python train.py --n_kv_head=2 --norm_eps=1e-05 --lr=0.00579 --grad_clip=1.0
Below are experts of layer 4 (counted from 0) of a mixture-of-experts language model. Rows are named router (the router's row for the expert) and show model dimensions 0-255. Each number is 50 + 10 x the weight over its row's rms, rounded and kept within 0 to 99.
After each expert's rows: a language model's description of what the expert responds to. This comes from a sample of Wikipedia text that the model never trained on.

# expert 46
router:65 56 54 45 49 55 57 49 47 42 47 43 47 52 32 56 54 52 46 52 57 35 66 36 59 51 35 50 43 50 51 51 22 32 52 43 65 28 82 51 44 35 41 44 57 57 43 66 45 46 46 29 64 61 56 44 42 48 54 62 51 54 46 50 43 40 34 61 40 57 33 59 51 50 44 50 48 46 64 71 50 42 47 32 46 48 49 44 48 60 38 66 56 52 39 53 29 59 62 45 60 50 51 46 67 54 52 38 54 47 55 42 38 51 48 49 57 32 56 52 57 58 49 57 33 53 59 56 46 61 60 55 72 33 38 49 64 41 35 63 65 46 34 49 48 46 54 43 47 23 39 33 42 57 55 61 58 49 51 64 43 42 38 44 52 58 39 49 49 56 47 44 55 24 34 53 38 43 46 64 43 58 43 64 34 64 37 45 40 51 47 50 46 40 43 52 47 45 57 63 48 45 52 41 55 64 65 61 56 51 32 54 52 41 49 35 67 47 47 60 48 60 43 52 47 55 73 65 59 49 57 52 41 61 45 46 33 51 55 63 68 31 63 56 45 41 52 46 62 48 72 44 58 41 55 68
What it handles: Syllables with a-vowel. Mid-word pieces like al, ra, ad, am, mostly ending words or in foreign names, such as portrayal, Upload, Ashrafieh, Israel.

# expert 20
router:46 43 52 45 36 62 68 61 64 50 63 64 52 34 36 60 67 53 38 52 35 68 50 69 55 47 44 50 26 65 55 53 42 69 48 51 70 42 72 46 47 50 55 55 64 54 63 42 42 50 56 46 26 53 59 31 44 39 42 32 47 38 46 45 54 50 43 62 45 34 51 31 67 43 35 55 36 46 50 34 50 52 46 46 58 36 48 33 56 57 51 47 40 62 62 51 55 39 72 52 51 53 55 40 59 54 42 60 52 53 52 30 41 52 47 45 34 49 42 58 71 62 44 49 60 55 61 45 47 43 59 50 59 37 51 38 63 63 55 79 53 55 46 43 65 54 37 43 34 37 32 52 53 63 75 44 50 64 59 65 49 36 49 40 55 54 47 51 60 42 54 54 62 44 49 52 48 67 64 55 61 48 57 46 51 66 51 55 40 44 57 50 56 46 39 42 45 42 45 71 53 36 51 66 53 63 61 62 61 50 63 47 35 51 54 43 46 47 42 46 52 40 23 58 50 52 53 38 33 47 45 54 58 45 66 31 44 40 48 41 52 49 49 41 49 64 47 41 61 43 45 42 53 60 45 42
What it handles: Word-internal ol/al pieces. Syllable pieces like ol, al, igh, col inside words, such as g-ol-fer, G-ol-gi, metab-ol-ism, ne-igh-bouring.

# expert 21
router:55 45 46 63 49 45 42 36 39 52 74 35 51 62 51 57 40 53 48 47 40 38 58 59 61 34 61 46 44 56 44 50 54 49 54 56 50 57 49 52 53 54 53 54 32 34 48 42 68 36 42 47 24 56 53 48 57 54 50 29 25 66 43 59 39 67 59 53 45 44 49 41 53 41 50 46 51 36 62 61 49 52 50 53 48 41 37 40 55 75 57 54 43 53 58 32 53 47 64 49 69 61 70 39 55 40 50 52 64 62 43 54 55 54 43 47 52 38 32 41 50 52 66 70 56 34 56 35 31 55 46 41 57 67 61 59 62 43 41 52 49 57 52 62 54 42 43 48 60 29 36 47 41 60 63 52 59 54 40 55 35 44 58 44 44 64 50 47 58 64 64 54 43 56 47 43 69 32 42 46 52 64 70 67 46 49 59 28 37 50 50 54 63 46 61 70 42 41 42 44 55 46 63 58 29 36 66 52 52 38 49 56 43 54 47 44 48 42 57 59 43 47 53 63 45 42 76 34 54 36 49 44 57 40 46 46 63 58 75 44 46 47 44 44 52 51 31 46 54 42 55 46 35 50 43 50
What it handles: Capital word-initial letters. Single capital letters starting a word split into pieces, especially S of Scientific classification after taxobox lines, also E-gypt, M-any, H-aveli.

# expert 34
router:42 43 45 53 63 58 59 31 37 60 53 58 68 48 70 61 52 47 61 51 39 58 47 58 65 63 61 52 51 60 65 49 30 37 52 48 31 47 58 67 39 51 54 50 43 51 32 48 51 69 58 45 41 38 48 47 51 55 33 55 52 49 60 59 56 57 57 53 51 42 49 45 56 72 44 51 44 42 54 38 47 59 71 58 39 41 57 67 56 48 41 36 62 57 55 38 59 53 54 54 58 48 43 55 62 48 39 37 49 39 49 46 48 48 51 48 64 45 35 55 29 35 66 70 41 44 51 47 55 57 41 56 40 49 54 49 55 46 45 60 47 39 50 53 61 33 43 39 41 62 34 70 67 56 54 32 34 60 35 54 68 46 59 63 33 51 79 45 66 31 44 60 39 67 74 42 57 49 60 42 44 54 41 44 57 50 57 39 60 66 46 67 66 54 66 41 36 57 39 37 56 61 48 43 38 66 49 45 41 32 49 52 30 53 47 52 36 54 48 60 49 48 54 57 41 73 43 39 58 62 50 57 51 43 39 53 71 41 65 58 57 51 52 47 54 48 42 43 59 47 59 45 50 44 52 63
What it handles: Function words in species descriptions. Prepositions, articles and verbs in taxonomy entries like "species of beetle of the family", plus descriptive adjectives small, black, large.

# expert 51
router:42 57 53 55 63 64 47 59 37 53 45 40 64 46 53 57 52 57 65 55 49 42 52 49 54 47 52 57 35 56 42 49 47 55 47 44 30 63 48 40 35 42 48 31 52 62 63 60 52 68 47 35 43 39 54 59 49 55 32 29 47 42 43 53 48 52 47 57 59 53 54 37 47 42 43 55 40 35 39 56 52 44 55 48 54 42 46 41 43 51 63 48 28 46 31 65 37 51 59 54 41 61 54 57 38 49 46 58 32 53 25 57 56 40 53 50 65 28 43 42 44 58 49 63 71 23 35 60 74 48 57 49 49 48 66 52 59 39 55 48 62 55 61 61 44 33 62 43 58 42 48 49 45 58 59 60 67 29 27 36 59 49 70 29 44 38 53 50 58 53 55 47 31 50 47 45 45 55 31 41 45 57 40 45 59 65 78 45 39 34 40 49 46 56 54 46 55 53 51 46 60 49 55 72 47 52 53 67 46 61 50 53 59 35 54 54 56 45 40 55 45 39 39 46 40 47 73 43 63 64 54 59 63 58 41 59 58 43 47 45 57 47 52 48 45 66 55 64 47 55 40 63 56 38 71 59
What it handles: Census statistics text. Spaces, digits and units in demographic and census prose, such as population was made up of, households, sq mi, racial makeup, percentages.

# expert 36
router:41 36 64 35 55 49 63 48 65 59 46 61 73 39 46 44 51 49 66 51 68 67 44 41 48 57 51 61 44 64 56 56 44 48 46 41 43 55 52 45 60 42 53 38 61 64 45 63 46 63 63 40 49 58 56 53 54 56 50 60 52 47 61 48 66 35 57 66 58 36 41 61 58 40 46 67 53 44 51 55 68 52 37 60 45 44 56 34 49 49 61 53 52 42 48 70 66 32 39 37 60 45 57 67 23 59 62 51 57 46 51 55 31 52 35 43 63 53 38 61 33 59 47 59 34 50 53 59 58 43 57 43 57 53 47 50 38 49 63 34 44 47 46 40 41 44 44 41 38 54 54 48 52 62 52 50 51 40 67 36 49 32 47 62 52 46 40 61 44 42 66 53 49 50 50 37 38 47 40 44 44 50 35 32 46 49 46 63 43 56 40 50 39 48 70 54 75 41 43 54 35 41 60 51 38 49 51 32 47 49 52 63 41 53 33 65 55 51 58 68 59 56 63 51 72 50 37 54 70 58 52 56 48 48 30 45 38 41 57 51 45 49 47 48 54 35 28 48 62 64 27 56 25 52 60 52
What it handles: Capitalized starts and numbers. Opening pieces of words and numbers after a space or table bar, such as month names, Ar-, Al-, Mar-, and coordinate or date digits.

# expert 31
router:60 51 44 59 47 61 48 60 43 61 62 43 43 55 48 40 46 36 66 57 72 49 48 62 61 53 38 34 35 42 59 53 38 60 48 57 40 61 59 35 54 54 62 59 43 57 73 54 64 56 44 36 50 54 56 47 47 53 47 29 37 70 50 46 66 68 51 45 50 47 53 50 49 45 36 59 38 30 58 66 50 46 48 45 46 39 41 36 43 61 54 43 45 49 39 57 67 55 61 58 69 56 31 48 54 51 37 67 36 54 34 63 38 42 40 40 62 50 48 44 40 46 39 52 59 33 24 53 54 36 62 36 56 52 57 59 42 37 52 63 53 60 49 64 57 41 56 45 53 31 45 40 36 60 42 53 42 33 36 43 38 45 59 39 62 53 62 54 63 42 77 35 58 56 35 48 47 59 41 69 57 34 61 47 56 43 55 55 69 38 43 56 64 50 31 55 58 38 43 37 57 48 41 66 41 34 57 52 46 48 58 40 55 41 43 50 49 43 31 54 50 45 56 54 42 47 52 44 29 44 47 54 56 45 36 50 55 40 59 36 34 43 30 35 53 45 42 56 39 43 47 60 43 54 44 51
What it handles: Coordinate and unit notation. Symbols and digits inside coordinates, unit conversions and superscripts, such as km^{2}, 51°06′08″N, (°F), UTC+1 (CET).

# expert 12
router:40 47 50 40 42 64 52 60 57 58 57 57 44 63 47 57 44 46 33 49 51 64 53 34 55 27 39 69 68 53 32 57 69 25 42 44 57 35 56 46 44 61 56 57 42 43 35 68 37 29 38 50 54 31 51 48 56 62 67 34 49 40 36 70 56 59 43 66 54 60 43 56 37 57 53 53 42 66 58 37 46 72 56 28 49 44 55 57 60 47 49 44 60 45 52 55 45 58 58 45 34 51 58 32 37 57 43 39 57 53 47 48 61 51 55 54 62 28 68 52 69 56 58 53 59 40 40 46 53 33 49 46 41 53 48 63 47 45 40 37 46 34 35 46 41 57 55 52 49 56 53 50 33 52 37 54 43 41 42 30 39 36 45 42 45 52 42 57 44 51 45 58 56 42 59 44 33 57 54 45 43 57 49 55 42 72 51 45 41 46 64 53 48 58 53 53 52 75 66 53 39 64 39 41 57 48 62 59 56 60 51 36 53 53 54 42 56 40 45 59 52 47 62 46 60 67 40 45 31 39 59 63 50 46 39 30 53 59 67 56 43 53 64 50 41 61 38 42 53 67 53 41 59 46 45 44
What it handles: Foreign name consonant pieces. Consonant clusters inside non-English names, mostly Japanese, South Asian, Arabic and Slavic, such as Yas-ush-i, Pun-j-ab, Aus-ch-witz, K-han.

# expert 61
router:67 42 36 53 34 66 38 42 64 43 53 62 52 55 45 41 40 46 43 45 37 53 56 37 26 58 49 51 73 49 48 53 49 52 63 67 51 49 39 56 49 37 63 58 54 52 50 42 35 37 29 51 60 48 55 37 61 43 50 47 60 64 42 60 40 38 51 56 49 38 36 57 47 56 63 49 64 58 59 55 65 49 43 44 54 51 55 68 43 48 53 62 48 45 48 38 47 51 56 53 35 43 56 46 40 56 56 40 53 36 29 40 62 41 44 30 55 45 72 53 52 56 49 64 48 64 42 59 41 37 57 49 50 50 36 58 51 53 67 40 51 53 52 56 62 49 45 49 48 31 38 45 54 43 51 61 58 35 52 38 52 42 46 35 69 56 51 29 39 52 64 63 52 50 39 63 50 66 41 34 49 63 67 51 55 49 39 65 60 43 50 46 47 49 40 58 30 51 41 62 43 55 46 52 42 57 53 53 52 47 60 60 62 49 69 52 63 63 50 59 48 65 59 60 52 35 61 58 50 53 29 48 41 37 40 33 50 59 21 66 61 77 48 56 45 61 60 64 44 38 49 43 64 49 30 33
What it handles: Consonant pieces c, z. Mid-word consonant pieces c, z, qu, ac inside names and Latin-derived words, such as Quercus, Arizona, Aesculapian, capacity.

# expert 8
router:38 62 46 61 49 53 57 65 44 33 47 52 49 48 52 69 47 58 43 51 57 55 64 46 30 41 49 50 46 47 62 49 56 35 45 46 37 43 37 45 66 65 32 47 51 54 50 52 51 46 34 40 37 52 25 43 75 29 57 53 54 62 60 41 44 47 68 55 38 51 55 52 46 52 43 65 47 41 52 36 46 39 57 57 38 43 34 35 55 52 54 50 68 55 38 67 40 41 56 58 65 50 46 54 42 34 36 62 41 42 46 43 44 55 41 52 70 46 66 58 67 40 37 37 54 45 50 38 62 62 37 42 62 36 37 64 56 50 50 44 59 39 49 44 51 75 51 41 63 59 53 48 56 52 43 56 61 54 64 37 54 61 48 50 65 51 47 52 61 65 50 55 59 51 58 42 55 69 58 68 59 38 62 52 58 55 54 33 66 45 51 50 44 52 46 55 49 69 31 43 44 57 69 49 71 65 43 62 32 37 60 55 54 54 52 53 37 46 51 52 39 38 35 48 55 48 48 39 54 28 53 51 55 49 58 39 51 43 60 62 47 28 51 50 46 36 40 34 37 52 56 76 55 44 49 36
What it handles: Institution and place nouns. Nouns or word-final pieces naming institutions, wars and places, such as World War, County, School, un-iversity, c-ensus, fer-ry.

# expert 47
router:41 50 51 52 41 64 35 51 39 33 57 65 56 37 57 48 62 49 47 49 55 46 43 48 44 53 46 62 41 41 65 51 61 61 42 55 44 52 56 38 44 36 77 52 39 53 39 51 35 44 46 44 28 58 38 53 55 58 51 66 39 61 64 35 27 65 52 27 37 66 50 52 42 47 54 58 58 40 43 65 69 58 43 31 41 66 48 45 51 49 55 38 50 51 61 49 61 59 52 59 40 43 43 62 39 57 34 41 36 63 49 48 60 38 56 36 70 40 47 65 44 45 66 43 64 62 55 65 50 35 57 41 40 56 43 45 41 40 57 42 36 62 57 42 54 61 54 42 39 50 60 49 48 61 43 35 61 46 31 44 58 65 66 46 64 57 49 69 65 34 52 37 54 42 41 64 46 41 43 53 51 49 58 54 52 54 55 41 64 49 61 56 37 63 55 60 55 41 34 35 46 60 52 52 34 50 45 55 42 64 55 47 64 48 40 57 31 60 45 35 34 50 41 54 47 65 43 65 63 65 53 61 40 64 41 49 42 56 61 39 35 52 50 59 70 54 53 41 43 34 61 42 50 54 58 51
What it handles: Small standalone numbers. Single digits and small numbers in tables, scores, dates and counts: Region 1, 0–1 score, born 7 July, 4 wards.

# expert 57
router:64 73 55 54 62 50 31 56 45 54 47 44 46 72 50 68 49 43 62 49 60 41 63 46 60 52 40 49 42 52 52 38 46 63 45 40 36 50 37 38 69 48 51 50 30 56 62 47 40 57 45 64 55 63 48 48 57 43 35 39 58 77 59 63 55 72 40 44 47 48 62 53 41 67 53 37 54 52 44 46 62 50 42 41 29 52 58 49 41 61 40 47 33 47 38 41 38 55 48 71 46 47 46 50 63 42 36 69 53 52 41 59 45 46 64 51 56 45 42 28 46 64 66 48 39 52 55 51 55 59 55 50 58 55 69 58 40 60 52 41 56 44 48 59 72 39 72 48 50 61 43 61 45 58 58 52 31 40 34 38 52 57 35 61 60 55 49 26 52 34 62 37 62 46 44 50 53 42 43 35 46 35 39 42 47 55 66 45 42 40 65 36 45 35 45 62 53 51 46 61 51 48 42 58 46 37 44 68 44 59 49 34 49 33 45 44 55 42 43 51 63 28 40 37 63 51 65 52 47 47 50 50 47 45 50 40 66 39 63 46 58 32 43 42 48 61 63 64 58 44 50 53 50 39 51 47
What it handles: Space before numbers. Space tokens right before numbers in infoboxes and tables, especially ages after age or aged, years, heights and statistics.